python train.py --n_layer=20 --d_model=128 --n_experts=128 --experts_per_token=3 --d_expert=64 --d_shared_expert=64 --activation="swiglu" --moe_layers=[0, 1, 2, 3, 4, 5, 6, 7, 8, 9, 10, 11, 12, 13, 14, 15, 16, 17, 18, 19] --router_score="softmax" --normalize_top_k=false --routed_scale=15.3 --balance_loss=0.00261 --balance_bias=false --router_z_loss=0.0001 --init_std_router=0.0177 --lr_router=0.000796 --n_head=3 --n_kv_head=1 --head_dim=64 --vocab_size=8192 --norm="rmsnorm" --norm_place="pre" --norm_eps=1e-05 --positions="rope" --rope_base=2700.0 --rope_fraction=1.0 --qk_norm=false --attn_scale=0.125 --tie_embeddings=true --parallel_block=false --init="normal" --init_std_qkv=0.0634 --init_std_o=0.0 --init_std_up=0.0634 --init_std_down=0.0 --optimizer="ademamix" --lr=0.000432 --lr_mult_up=0.743 --beta1=0.9 --lr_head=0.0141 --warmup_steps=513 --schedule="wsd" --decay_fraction=0.687 --decay_shape="linear" --final_lr_fraction=0.0 --batch_tokens=[32768, 65536, 98304] --seq_len=1024 --doc_mask=true --train_tokens=640600000 --steps=9909 --dataset="wikipedia_en"
Below are experts of layer 6 (counted from 0) of a mixture-of-experts language model. Rows are named router (the router's row for the expert), gate (a neuron's input weights, with its number), up (a neuron's input weights, with its number), down (a neuron's output weights, with its number) and show model dimensions 0-127. Each number is 128 + 32 x the weight over its row's rms, rounded and kept within 0 to 255. Numbers have three digits each.
After each expert's rows: "raises" lists some tokens whose logits its average output raises strongly, later layers aside. This comes from a sample of Wikipedia text that the model never trained on.

# expert 27
router:137123167146051114129160159091133104171098119158140131112091178104120156122112122145126100087134088148119081158060133175138089162070120141148111111108140097112136171116117074144111112123076164172076145149052146163121102163108115152133082170100117159175126160199120127173142163205181115088077132118068109113122143093082075141105194104118181157177144145086124139142160114151136160129095
gate0:085120080172122118076178180144131171173111154088185130089150141130168172153135088141174097072147137121125130118113120147174104113111139119096165130074140078201111161102127150213195162159111158119159111101134144119161072132178119220152135075140146207130107155090126133114116142134214120126129187125086097141113132163144100112122124148135188154135118134100131126102104118117140139157160
up0:156132154095140132136152140139106084121082142094137127193130078179131126085114181062167116093142124164159141150054122125134168124158128103113106110119091092101136122180166172133205099102140098172129143144158193151175120063188155095085089125127121147170180129149119100151165149076132149126135158060142127121145119154091077103093138140163126162154097122196113125098151083113054120176106
down0:137153151089102107109142112145092090118142119126162102190064135161123177161093087163168121141108130130095139118137140075128147165136168080138142118129156144093093079184150143107121144148092141138158179125114142168181112128148122169064099126074083129123087103112148094095131091157154164147098113088140094120176091132059155112145145154080148224058111153188122071120156164153090102155065
gate1:131115175137131088140111142152123147121073139160112142141157134150127168128120122096100122163089105157152121112152130095094109081089146132074121139085131087098073152075095119152125148132116118096097132179093087239156130160097182125145113179155100094130170151120150093167130137119144159108138168134049084118124142107136007118124184117109201146087132175139156119201119173124137156141131
up1:148141109134165079151119175120143133086131099145081122129211155128146156147149066107125130141133124146154184139103069183072150120159202152208134186108103133089122155119085044165144163113168141095111155122132107141125148131140153112156094130158161115185103134109137146112157094087040121206135170109123128156144116124159118172136168122123098127085115125161161095141138134084152061075141
down1:111126151151066156175094205110115129118171128133146135161169091109118117115101120103107112184176073136061139108121115079056131106154139129106073189143131096144079125149109092144139122107074159097170172116133111181049072153086090124155162087109086124094169111136178080107149133151124166174152168118090139115094099166140080130176101096132118151158070134142128149108141160139193139143135
raises: "ers", "at", "ct", "ated", "ating", "rate"

# expert 6
router:104191150139077122106190207132147126148088058108109085056121136095126139186110130173144098096137095125143133174104114183081127123116114141148091123076088134123148141168127074124099135145070188142108095121091145141189120179073149166155112107081122163132118137192099135154115178131166125138132110082109161102125115154051084080144176136123158130148116154084155100139145081127148160106100
gate0:130207194128136094093109172149166154126144087162112100137167135083102074113152126135145148125111116120136099184120122137081121099106112174126104189155139109143117120156166128078125147146133067159134119118076100133183082222123163170154105110107186173168102126131132182130106093189109140178135077084127132174168171185120119098144114161130112154154092157070158158136148094074140097147152
up0:160120110165158132127107179104119080161068081145093152143123128121089103213149156134150101180162133120120123150125112113141142100107226111140128180089156142106092146111079083108101105135106123093161151121143185130135139135124162110188100117085096169097165165164144109094143140124148150084135064086097144134105182138156112157125165110085077097084132157179096167160230122118154094154110
down0:166122110071118108076104146137096125099161119167130122148153106159090111178124114123087101152126120073123129157100089104120091108118182114132139141026170164081056175150150210187119080120212136155123126102124138152157180166137152142111070137139082076176182144150147103121125125116140098164120138091072149120147151163099156140162156097109092066119111102105095163146150087110145138100111
gate1:081098105123069118157161136138158078103145151087165094066126138081158168160153169125156164113105117142153111150102153118034084102111188051133115073067128175094118135096099126148109127126123109149130125155148169126186149145114106162130128099061161116142144098102095116138136138104182071128119129157138142118139138150151165104113174087046166147134156118058130098176128067147100139087091
up1:161178119134153145116095038089072154148112154138101142155108105139171092108111135144107083165106117094170120094105090095127137167092126205203132108200161150134096157160142075085165135108115138098126092170132132098059118104140176168074157138186137115109131100098129090132145132157069129141172100093173093120107109117103179171147171137123099129156105188162119141074120159131154092148095
down1:145123159161125109120098135103100144110051092077110161126203090140147059123099076135144120101137122087105097160172088092146101091097159122112148133154124066066076119078118084142069092073112148100125111167112106120065136168189081140155139218132062172127135106148110106133119084125159148118124118111142150109080127113138057185157119134153135106115161131159135196120127120138146109107141
raises: "h", "en", "st", ",", "us", "t"

# expert 112
router:119140145160100143082187147145127138131066121104109117096116099122094189129087164135171123127166084098179097141063114168122093121132095112136084068090132184082111137133128117114094108086088180146098065130086125117121096181147117179121071100081116132140096096210102166148113169129187122071095148114132162109126120110110075101180172186126111135158069122118126124186143104119140169104099
gate0:144077094114137128114136107142118082131130078162146137160092116053138161203119173117120126159093119122149155147151135148120101174111160137141138211184117161120069154146121112137078102104111125110107154140116126149059120112074138156109162096133165222090150133069156131102076161128205089199110144137145173136110118122137121114166197141117085122166097159179144171152169087117144110160122
up0:094132074104109132123135087139130148135103123090178097157127091091138123172215137118120185121123093140171132080137181130137098177060177198090174108160126140063141147125109125091132129154101152071152113133139141129117170069103102146084144120146185137095128092076096091125116140109151089142141142136118151131076088091096132085154151144136123073128181092161134079203128104118155211110143
down0:170085146166106141164162119106131155139149127119119151088117119110097070143143147134105120129169067147129100111067139137113130149084132123102111184107137104105096099186116159050073071131131143145143140118088177118078098052066135118141232112146153128105102085181129124109119187116148150151102096116137120173150079097097137145151212063133153098118123137116161068134127093092131085106124
gate1:148161063115119137173098154152147090149136131127085134133183174152101125147125174185124142150155122162157094112152080109147113099087087161100134067083108129105165145161064111118080103137098152147156171124110095099115112125202161108121087173158129130148149166140127154098148140177069131067067166102129113126140104110141150195139103146055140147193102127164094153144130082038122145085141
up1:094058210168121160128162067135077109113120154118136136141119070139171153092127101087147136125153112123087172160138190102095125080104154107135132166163149128161132107117140137184175121159160116100150106129108133118141118165101151143171129116180191125158180060121178112140137170144174099187138149160153138110074076186126094122099168104152170160089125111146093104130102128100082045157120
down1:085146113171102131183114151099062083161163148177167075118167129109126152147106113101105066083147075114144115180154159151103172170182140095146095120080120117127126145086127147137094133108115154140107085133098157201139161140079197076105104136140139147100113088160124130136186115111149140153158079113089169134072134111105081125139183136152070102130181096099114164110150112117125094041153
raises: "-", " ", " (", ",", "s", "\n"

# expert 7
router:099126165170136099081200151113101130172102087102156076091134163090117195163084110158112075090157072088158116109091084182093102144109136126117089116101110132134179129119117092114098111087115223118104133133072130122129116154103157167142112145068108165159103119155092186150104155145136119103134104100100183099125133151091103120185176144123134136181084167105147162164132072109142191127102
gate0:166116111161148132111120147076104099088201110068093105126156099154153150142071149153157145100114096109121146200100103182119073129146093114129129136169125069102198123089126144146158132068124164129129195149088150058124136104052172061161127149114096182155189136162142101091147149090113129119132102145180089125100167096114129115155161094149134128156117147121160135132078121107158092195138
up0:116176147104079087136116124145121091120151144163125172108123183148156154120145114117082097184131145075167099058160083101120152099114153149139106183090156191092068125129148117060100109197137100153139114144153178169129090108168085128067111095192145088150066120148140121173144178112102185144104103153090183137152132125136146139137057142135133130077104096119129153162143175160090101100118
down0:053175138129103133130162078119194142174110108132141120097093112125094199082123116158086025099169146130137123150087093187124133152138116140111112086107136139076087143088110164095117114143075169184125153103051104123126092098157190186103140149089178145131131129073071179137144173167131109118100124119130108105135148135160120093120136123177146119116102181100172121150168091116161134153130
gate1:143171100085150104136127106149019077113126147129120132101137206177166125126127104157083142109126107087153120154121128138141164130140083149093103164129119154114137068123163085073141083100108207104108140099113204095091141150027087111116091133087158118164096120129087134182174106099146102157131125171143158145106126159156114133134161095156105119130154107155150073141124120085069119139182
up1:144095126157147145110146180045110170042122104125147187125159194123133164163063112117111107129095115104076139137127126058186132097052082102143153149121144084097135129097109112138129156088107150129151139158134158140141143130055158081084138091145138191087141147161200133133101176126109150126151092120118128149158117154124137107152038175136121089100195134134117134105106123149161128173129
down1:110167147111128156133114090126132136137105150116131143052123116145081133127158118110129109106127130154197135131095041150170146153128141133149109074108158084170125092146063142052156142145128114131196166089156128118121101147140144135085161083135158089093109108044137116152169098081127211091116102117103195087173151120191137122175140096165137176151126112154108103179167191136099133139160
raises: "bra", "t", "ster", ","

# expert 105
router:157133183173123137080136151121094112162093086133120079119149134126086196138102136131140074092176076070166090120087110181103122107108133119183054124080114143147140166132180038141106104083096156150090121124089096152158078173100132178134083128124111146129111132163093150149071164157138163079164151132139151052086114093085102135160155140158163156139103145107128131148151114176149137096106
gate0:131132137141196109123117129176076088117120132119110107139095135101079157107128129131098095142058122104171127075117147142000153145143061058166127128104132145219153174107156164181195148148153148161145161125133138114163106104125069123152132164138105157133160108119107118155185136115124126106111126121108086074091094098108111155144151097128077152127068121149142119148124148124105135063116
up0:079143118141059117105157136058122120141123223196147123137106121136158089162098091147185059112151070175117200089139116128126160126139104154095093069143093057148133127118150149150110119173087145164113157132166139099178154139145120075094120088103121119173159130115190085187126165099139171188183141131143134124148118106171104134140125134159129131148093120102117055131128173133139134117139
down0:104139143122147113153110074123072074103139138127134100130095150146128111124092144137170175075081137120185115101171159163109133174199132145150149108132132119080180134169128107110141152104114136118122056110148119093094098184118137135134162151176135177152126151180128233175131118202110082166112082153122184109118110134123097173080121194107082129169135113119112106103173181130100194122127
gate1:153153124149150135060129104136088157106091158150092056120111114208150059128140139156146092080151101144169117171110087128097163108134117109139089094112157071139114157080146133136141061117118125065069099087120147068152155172136103082087152172147135062079145143076127137154128109097165203138114131080171126120134118143113110162104124117141150216103085129117122081156173149108127145116120
up1:125124111115136073134143139087168156182135162163177122185160150085119168160095181135080133135093201145147112138095112171199182111157128154126160094130117088163099074116073167136150107121114168103159134112129120113123139089170174131133101140064095156148081159081174093154100170098018137171127130139094160179125121188116088120151151146128151096126135118136135085109156124165116149111172
down1:087140088138102128092111093133108124124157162080159098128157131134181121068177126114109131180151104142089155183159159156200097156148150128087094153060135098145178134121093139164083175147099144137139151123106136158152146094128121106190153165131101111101178092126120107075077137112148134075137141067125104143147128108067137100151117085194091149136190154099117138109130149067100047130198
raises: " and", ",", ")", " (", " in", " "

# expert 49
router:154167153137107108091188169115087134170078056102143049124085143118134165139105147175142070081135090102144123155079118142093074110107110133107105077074119136079149141140132096115107115112111166122079105119079116133168117155143147164114093168109052131134094132181116117157087197163137167108105122093086173073115177121122104124151181135112148125171133182083162170121157120134095179100131
gate0:176181204110167115166112130088113111158126129194143012098150126119137148124144052098135128133100102108120133169070170124115128143155157101116073102108168162206109144129134140081123144135131090051080079119133169128144111124178161055142110163146126101162120128160107169142084120150179137114172167118128128100165079135129112141111115118138139084159066130148120106108167133111100099111163
up0:158135121168117147166128083134069202148170061111139075201133125142115106141139090164134146140111131148122134125168159114129141066124136174086126150116103177133149072091141102133145165112114131096148138139132146146079189145064121082111086184110069094094118158114077132114124147130090137132073162087155125151140131082169186136107148096073102074160134077075141098073192120083107137112141
down0:042152106075126117117108117115116089158122153104170131124114062145136127139179123117150080116099120088129052073154105157175120136114120139136062128150072150150171126130108131155074103117149140113133112090136122158132168138098095148153160125095162107119124178138105120044120123180160141117143091110077135164203138092118124166122156120119152154136106158080131119231142093051114173071151
gate1:100093107101155145116064077118148149148127118159085135135120143175163110119105053130127096091167109136088101180076167106110142127161159176200111177037129135130146115128105108089099102121132136165109124114133130095151135100156134140158115147159170144139110176173127151152124103147076119096098148146116169097090148131092180136147184165154153158184141153183108045126144132164067128093044
up1:137186122182103139118114109162113103091100136118140159152174079094105179138116092110155113137170116124128144095159123139175125108076184080083121147123104141155080149140222142172123122129093115116139137145197116106137147095071076128189108144137113139128090064098099120119210159066152060169093095139151110152038093121117125119138091174143131132138093132155088182110124092139140134162122
down1:098119136100095087096140118085136101116173131175080164129073159161157121082133160119108109138058193093129144089158151164129102141070138078177096120115162117102142075208093155094184133103057098099129172123157105109103169121147110111099118111165084069169148103076159131145114156089096101152137145175132085093131137148153118121177142096129094192129093075106148183112100111087123133137156
raises: "0", "%", "5", " km", " m", "6"

# expert 0
router:129138148126093141113160119112127098190083119108176098091140127069132138145154176141166113133167092135158126153086142158105133131089166143148038090121102120113157184128156073112091078138072164188083093183034139113125054140149145130156119136114104143169119137149102128229107161195151136127142114078073165114112156096070118112142150141134144123145086151096146123097161108119147125126125
gate0:136122149115133167132118105150151179124138131118153112071104082157180112133102152102095089093111115097162108180149112086105129182092130128178112104136107124111146152143157119128103219129151103202143132141103089099107216109162105125169121121092184142160160167151143147138113113136121100087151150104162141116109183065094069113137123172131107162163173136077188169120166109181181125042112
up0:122140117067094152093175121172185131070064107114066073098140153113136154133147103121138152142155103159126162135080128172157138165114173162176084117102160147083127091083099116120113099113064125131101081130135104135113088130092103113121093094101161094078095118112117051089119110092065079108110132179177088115110120081148166090096129098094161167089174166114140156191104123136174113125148
down0:127146111110193149144089086067150106143141129184120076160164141098118155143102182110123120159140141210145141099137110104113137084086123169148086165144155143134118112121118130127107154119162165095148135112124121156167159114156123072112099185158045134134121092095121171162116140059136147166111216097123095145039156101124104135073079067070168147087154147156094147128130134137100131146178
gate1:130087208200138092104086124103141115112092140170132107112138119042089140133120108160115165148080072178078098120110126135117122148137178168102120115117141148114127172167104095108146139158135118155131140168077097145116133128101167169161112122147152089153133108151111126171196137112055125122122114127112244141164155146125171115104101105164126195115112128181159139161171066177160106165141
up1:095112082121093150161200097169135155118055158119096077117123161170086086108085113119139133118131173093109135216117115130177127097072110116150124099110168102152135160153159180153121137058130111083106118082113167154168137107138136097197136071133088134086161135133140177074100156135136143200150163131155149131145110110129116129124149104103120158122186112133109150160051146135051110103092
down1:093151208113095099055101183100063169078128146113144055090121172180175103122189140096143120157171079132151149112138094118111125155141090099182100070141151078180185136120144139096145118159121161135123141098115191154151135124135094173158147082104078198145125129125140136113112170135110089148132091130125155141137171187171164110142133135152102142149112064128164145103070130151126111128148
raises: " had", "us", "ry"

# expert 1
router:106163132167106107105192144146135170168089107099132073086123183122166142160138152168145122090143084113143115102090103153100122150150166157156072114072065137103177131168169066130080115124093177140125108112088138119166080172096146157122140155054057131149119113160132157204098151175146132127100119122108181074135128147080073133157172176145161111154107153096112146134126068116103142122090
gate0:094087117138103124138077121120156064121165094145114078111107127097155111125133145139194124130186096119146103123135124126101107073117158166129150156114149131176043101130097085121093132093158152123136079110102121129170061128172103143120096098064164091207151109117124059124079148145113117176105139200137159104121091137126091114104199153118169161149155121151217124079140133112172087124155
up0:137188116125079061182081164180140147136162113100146108154111069183138158135125085124129131139057202102115162116123105119142136118185132143078126141198119085157127120162161130177123094043163140105093100137103106127145099111133145157106163109132096142066122139164140115165109063168145145164114099070093161168110115156157158121196127144098130130093081147123112173145154159151065153142131
down0:177085042132070142126132134122130130133053073172164161137133126129139108183146063122134136107161058120149162078156142162137057118177104138183120143194192125113089145101116193122159141129097127120119105078104137155135175099169129174172124151150113195132114097116154119162134144103114130088126188130168131061052114113128142128110156130137141121130060156130119102092117121101111156126147
gate1:138165114108082158094143083129089145129080149121117127162180092069144143216100085165092113140184134132165159111099157091122091131156137136058105132175111102144174137156159118175103173162137142069100105102114079120172166166152166104108126148205114143114085128133091098168132099162121074124186133126112123168132118114123137104124161167210097114090091127114077106133128145168096158063123
up1:140177187090138121126124141089086174108201080088155155101146167121099093147132113142152149131095095162065158032119100099124136118167188138083141125112118161051132120109087125121112122064142092049143069145122079113159126138094110145081100115150188116119066134149146128107156107138142156113154150148149125093074143122130144150110116087122077111113202156125114132129141108089087097099079
down1:164107101145135131136113109208102158118102201165135155123045164080102104083101166146154126072142121130114095071124099143139100120073094118101068187094163170084115163143146142080129136069127146112136129119153122138078076145080160097125125105156186147146161099131105164141154151092106165107155132095081114055108133172174139132146185132165129119104186190139118158126139104167126106088148
raises: ",", " (", " and", "en", "-"

# expert 54
router:170134153146084120101161159120091159197085102098168085083086136105098177149105111136133118065162064117151102113056078187123133144106141110133115118069073116114161138162147078135088102136085184107079084137093136128114121182106177144180121145129116121145117117180133132138087159154173100090130143097126166080136131125102092098150194188129151125184097150122127183171119073130126143107104
gate0:154110093113168073145117132083105130137193074153141069157107154094164087144110101124123120090097169099147111154163094166098170144165071149187160101076145158166093150164112082170133135115148101075104151169106058147126131172092064131094152083087158115102090063144139109142179115115183129097046162137093138139124113149122120139107156209106113150091128122118122137192110129119131118142125
up0:135079120109168114100161108135138099146134158118105071158137184158161146099122164144177106069076133155107134107192109154071168133166044151112131118000124089125153154123156108166170088148152162134117129137117163111148138156107158106187132144051169140098153139110146142123134092125147111148111174093212102111141107123128143189116153104128103124135091137140111119175102107087099132115130
down0:163101103141144130094103140119115120132123184142159168130083139203193153129143108140166190123128070123066119100121115117076135105184156074082168138139100109137112128135111137136171126138157121090184168151126058189100104187141166144082139137104085123072091114140123127173151158128096126129151129075130103135103104159070151093149142109195126118057100114192101081107108158105156197141127
gate1:124090141144117174119142151151093094147129113134142067149117154130121130127181135196163116153152109128126143103160061142147090173089130105214130108127120212171028087113111100099090075098168136142165156116123053139111095126052132111143141130110117104164059094106139103129104158181129116134089131099101168137145178124126129151143109120144140094143127108088145092167167103091172184095088
up1:081175181159137132108165130141171127092132131184147210046147098127206110148109141062135085155140165122150098151100151109122105167180125138148103117114162136108138117163137136087149144133121137146130088089144164150138115067161149125159126147086095114129148149147102137118142151124130120115124109128112083098172143141160096048125031108183128147117188120115092086092096212156171078130149
down1:149106120107132146125108084129127141158097180095114138110103131125110166157087152156112159106126097155098150067142119117170138096131076088153135092117108111081136168109156145123166135151094149122077137138179138149161148146079172164125049095165166130186173181106099208109114184097164129130139172124223146083077096129143193112134130068113119105113093123076157196079154165132119121149134
raises: "1", " ", "yard", " in", " (", "2"

# expert 40
router:150103173153097075074145127127099159180050100112119134091137130114125184114100147126148062130134081087146092137074077176138082113142081103157086087081116182082167158138160109119129089085092159178121094138080146160111054154139152182160128166122107111155102126136099178179109148113119138079120137147122144060077143133096084150157135174134160144179086160077123139122141108117100144116121
gate0:118104195145139073094113133094067140127127174095119128066129133125196127167095137107141051150112172127142118129154135119105147117132100184067152133150119087139194129234140122165161067135123134093105096131105142071130082082154079131143157123079154110111060187142156119127162096104089090143145093131165132135115147180085123095107176114153100084157131131121176133093121148158101128114093
up0:101094110111128161126118118155106099117129136117127086130107122214130110087115143130112159139029127118104142144137120141068114202126092134170082119078173197106022164163092127143114172074101115127175127130110122135160132096096159123136100135140139088172149071113151123100143138137119116123115163138121131109112157159181167125126142137143141207084158120135127215201109097140102119148066
down0:122157080105144086118087158192126173154092150123154111172079122158084093137097166090188168144139076142131174179170133156141088153106132077092126155092106099126148143103129065127066152136100125179191140114096163183104087121163129125140146126170201142108143086124089123099119116179135170158158151108145106158114103138063122169113161102195113094145154154128137147129115205120174140087134
gate1:136117144192173084093088146091153161159097118093137134063123076098186157141163120207146093118175140126122081119101159155180152142165121108137158121095111081113208116177145134099124095083120111190152125107119079128142079171154127079120101153163149120080050144093083150180110111136162070144087101133149106106117156138157114071089137138167134128111091119075142125076154125111110130108143
up1:086164082122124190132140143147127102137191133146107101176147139160143086181136111108135152161161115108207177175123072097083136098094153163207095155140121121145089141131088085131150206150142122122157159121150182110180183210092148129144132126125127159162136078107174143114126098118117077095136168093127095151132091114114110165112192159110152038081094105117139123143140116134144135135143
down1:106147131124184146138116145152101158086164124088140121158140151107210110125134133042138171079200130116152127145116117135103114114162159132072129195102172164135065129126165057138125131132158151153119022111141106096086150136096119142120134148137109092172147135189142102079177053151141054119127080102109150154086157148117092128167170106150106140148132154119146131093124166079152127144112
raises: " in", "yard", ","

# expert 12
router:162145137152142129123192165110072149175097123145154096102142125121126161132110091107131061097125099090160131148056116191130137126131111132172093065115109129132162180117139097122096068067084178145064136126047120149123092186148131195136133133075097183102072134148126117195121196142120116066156128121147168085124110151115109149160174140124124174155140141077131145146146079123106141136133
gate0:151164120084128085119123134105091127102155114126070115084157093117115091086136135070114106137135081140123112141101106147148104069141069146150118093077142119069160072100176154100107096184130132125095152197104040059133122120141183172109081143135113064131144127128105165142156108130130195082172098133144178118139149084160123153185142090170123157127099137137108092162104152156145146053145
up0:115169100142156194098123077142131184153115087118146096126109106100150117119148078158138118132154134094146127147121123096130104087090158107094138159123146176175127144108045141142138093135119105067128139039178157160133180165164116073173115106102075146171167141150150136087138152114124134123107160066152150095149170175125153109029111138070141070142152131151184136122117078087158107165113
down0:151088166131104133172153167065083137107117150128166054149154151095079127183121064150098160180181121124105157139136094146145184148164119120113134147142093103092122094135129141164154143176047099123151096095073108160121116064155116143106092134076063096140182113105126089109155125151164086128152212059116150109118101154122123134106140123123088128129102167151200132133091133073104119130138
gate1:154075137165078111133171108133096077124145098195149136120108128150147130080064145052178111112115118126108116131084107100120128103133079142208106107140143135137151106104133103083100135103117209062118127059137159094079144136128186140141159099116143151090133110121131078143060127125167125131106183106150185114112085111139138155104217094104152135135119141074137112207111145117090168137138
up1:042132109158160075146114141137146095083113154144151099099118121180142159120155143130098060136094127102126135132153111093103091132115085166075137142170163128166112105125120124183084126167153183085074117048171132121157095112125151160153154131162096129086152080118096083057175144185169176074135140107063123078158115130098110146167158103136119119159094159081139131072159130130100180130110
down1:173088127134119103111182151105138171132108117143167071074123138156130138152160063113153119080131119146126073212132135121161140100127129200170138128125142105109143102079121135039039129145094127133110137131134142148155153168090143133153159138130079144132090114108184088156101146067113165139152128137157177129199118146122116135140156067123173127181144166115100136188119068137181082113173
raises: "rit", "out", "rum"

# expert 85
router:175159157126099098087180126124120170187076085117149104082099173079136172143086105157147091101129068099144099127113135133148108127098133111167058077110063156091139158167108104143116119127081147181099070126097152134130060108125168132142103112113104139136100112144064131190118188166133114110149097094116155119147148128085051133158197190121171131151145167103138165099178115151105120133113
gate0:167066111141101099115111071125085185163157087127064089050167154101174105120165106152169093121166059050144133099100157098089174088141155107156113122138159140073101111165113127116071104147146130106145125180121086080098139170071112128070109118134094117120144096099090110111108129174177158148134131166147173129095122123104155156093113110078172127118109147085155086135154108092143113101170
up0:207090160138168153125111169144116085150118105122094119155121093127137135095124096042165131097097128124057102121140116141086151058113190151095163101113118151088098138126107140120102074120171102066148189060124139173128136126183147179091188090102097085171156148113168153113141158168103162097154112090188145153159134077158113151104136077148106090152104104118138096133100165085137144129123
down0:112103119116106119170101113182067111083116151149154135118180145106134099114105192124172170154123119181191095089163127099115070169150141162116130145083132119117076176129114088099118113162162112079158147108151079144145112103151142096090118128152144138100095139090116096053066154138118181073099047131101104096106186094132110128175105047125158100099131125122147169145101179126173135176125
gate1:222105098134089128120189136128149071164114133100109168129108087133127145115180132069172133096123093153188142101081157125100090130120128097105073107150140108114157087126159129154051135105128141187083110149117128128185110181089116171087085149096131118110135151151174112156111088156193194086054141119135145118102149064143082157126152091154115158141112127120148128125162154099188173120122
up1:148121126166154165142095164111139090086120153089174054144158161040058127154153153145160060126092146107152115157124118151073159197137169121131109102151089096148134121141146138065171106120140114111154164107120126105125143124145082146142110129135055092128190079086155215121103114132161117071120081121138104121101083086147147146119133115152126123102118133156180083120171181072181122124142
down1:099120082123112108171127138193102147145091056100193104141079135193146189197104124159155061206154076136131127181112144193123184144161089092138162140105058114096139110163101116131094116093160119131113169115107146111148139122098137126137097145129098078135114094083149159135117107151171111118130162114132102114168108073098139117128061116169103138104141126162121104063188143126159145162142
raises: " ", ",", "at", ")"

# expert 75
router:164146171151109072110161144136108157181101073121185069082123147085113156180132122150141088075179059089128076122079115158124108110104109164109085117077101136115145157167157112133127100097108181130122111139099113163133090169134176125155116142070079122136102147156108159159122196140182130084142156069074161110155146142086119095179158167145174120179131169116111166171155086098112128116130
gate0:151158182130117135119136123109088117160078062063176091096136072142108157209098101100143098127199108140071130137153081147155155167163115120085131108080077140143115110111079127141128139177116114106100108093110120106121124134069218119157153086168190115118138063143147067130101176135176124083147143112145107113110096139098142136107161152131155132145100107172083122125135084083187122170137
up0:156125182144145170058160138128128137128079158111155075099156139115150156156063087064127084112215121139052132133128159139148169158171147084116087129086117116111200174101113110112118106121106094113127094119129124106102163125157159105154101137100171086085174148087088123143090157133137118140157147094206094132154097149145070106135121159127107162162096145112109089051128142144153100189164
down0:126131117149153095098170106101131120125131087098073103142131092109139149093114145171163160079139090144118110134176061097175177130133133105166132075151124126177104102084127070062112101098121178098147138167129121132059145165184123187131114124144138168136121147157144132115138123089119100115201145084177123183099191108157041152163131131179177144138058127082103088126161110119124143089165
gate1:162129184157092121127142116136152099176126095143142162146120147190133131107086101095124113100081130019153079129102110150087154128116127124142139135137130140132090164116120120167144132072085185140126122121135142158106145136091058204103111156074120157125166041137052094102145153159181151110151180073122154085132122139141091118158130133162096140142108150079154157146137164143058199125113
up1:139172122143156090110091115170145153163163125109160058130147104107161108171125163139170127134116169109177145127155154094161071111212141124142111175095172143130160135068084114089088111177186060171134199141139140108159118072114122184170084108110105112152108138106142127117052091114087146141129097096120126131097140145136096147127134099134155118090146082092168079079153100070133099073101
down1:157084113086157122149117096159142114078063099163131085075152134154157107176066141087156168155144126126064164108084186081189138125137073145133098199185120153161170150129139130165156152127152155097123139170151172103138136102074122167131085129159087163087145156183114068126133066133119174141157138100110143137137076089174095101101183157129085112134149156171140114141134120095123128090153
raises: "rag", "th", "the", "ren"

# expert 48
router:124144168181103135121172163134115144160112057115174066072136143090178146166086134121164108110105097065140113115090116151106075126096123070138088100106109128087135179140148082117110102119084184165102100134092157132096084182101153133137112121087081136146124111215135135149111184180130113149100118125094190099158140106099084118165151165104167168174090142101133091138158074154077138138096
gate0:127144194112185146117157100170110128102117070091156127053099155127164127106129135078167156132103170175123109155162069105125080076156131100128122138092127170144193101123167109212160111124102170180101104163108143152194093142131124159139174173088097124073131131149116138147156149124101165127151153095148128135122172131147140147141111070152144067092109152159120137170135178188130197166158
up0:167080141160143190091125130124139129142157179099062195109128132077165125164120144059156128076120109108103122150132137145144141167100179120137148046128160137105175148128216141079093062093168161156120111107179117169117122131113089155088153127150108151154134133065128078118146070095141165112163172134111192116111094099142158167133146159128112164081091119118094139092155164132112091101166
down0:195127140121134087160163131136090113142072172112136114106050107113143161121153128197112126133133187095112111149100080175139116148074146118085114146143125095120158126142136139166178161086130202158060157119046101177120160109070142106090111129149114122114131114110208153079163159122172112170148142137151153177079133145125157133113152135133146120102147106163087086156076082149071111124181
gate1:132152127136043128141144116088134069141134094087102148105157121115177129123139151135152129109125111121154111107084140134090067144134188096086112072164137127130168152074117121161093134116134154116162105135127044022092129099108105124146184102175151125093130144158131134117136141196119117097147127080127145155073138128078110167124083139193177132143138108070119102140202133202074146106145
up1:125122094118093110152125144054140114121141070086111116050125144075156055104190158076135112110118141078143107063084170136124117166141129137121101058171159172119098119096114145167089089072141121079132101183116077068137118130103109129117170126128139130151114115132131167107116112206120108072117146165157134166121100138109133163109126159105150039098140106089126077134144093160104107115077
down1:093122139135116110184054101146153130125154138147139139108113205092193110130128126104148094137101100117153127152121158116179101116185128078104103135185160127096113109092144154183150156154123074161118142187157078122103125117119142091144160119214062134091124141132165098126091161142111130110127146092138104206193136190161165122166184151163083146179150072136176120136138163147157094088135
raises: "-", "maker", " as"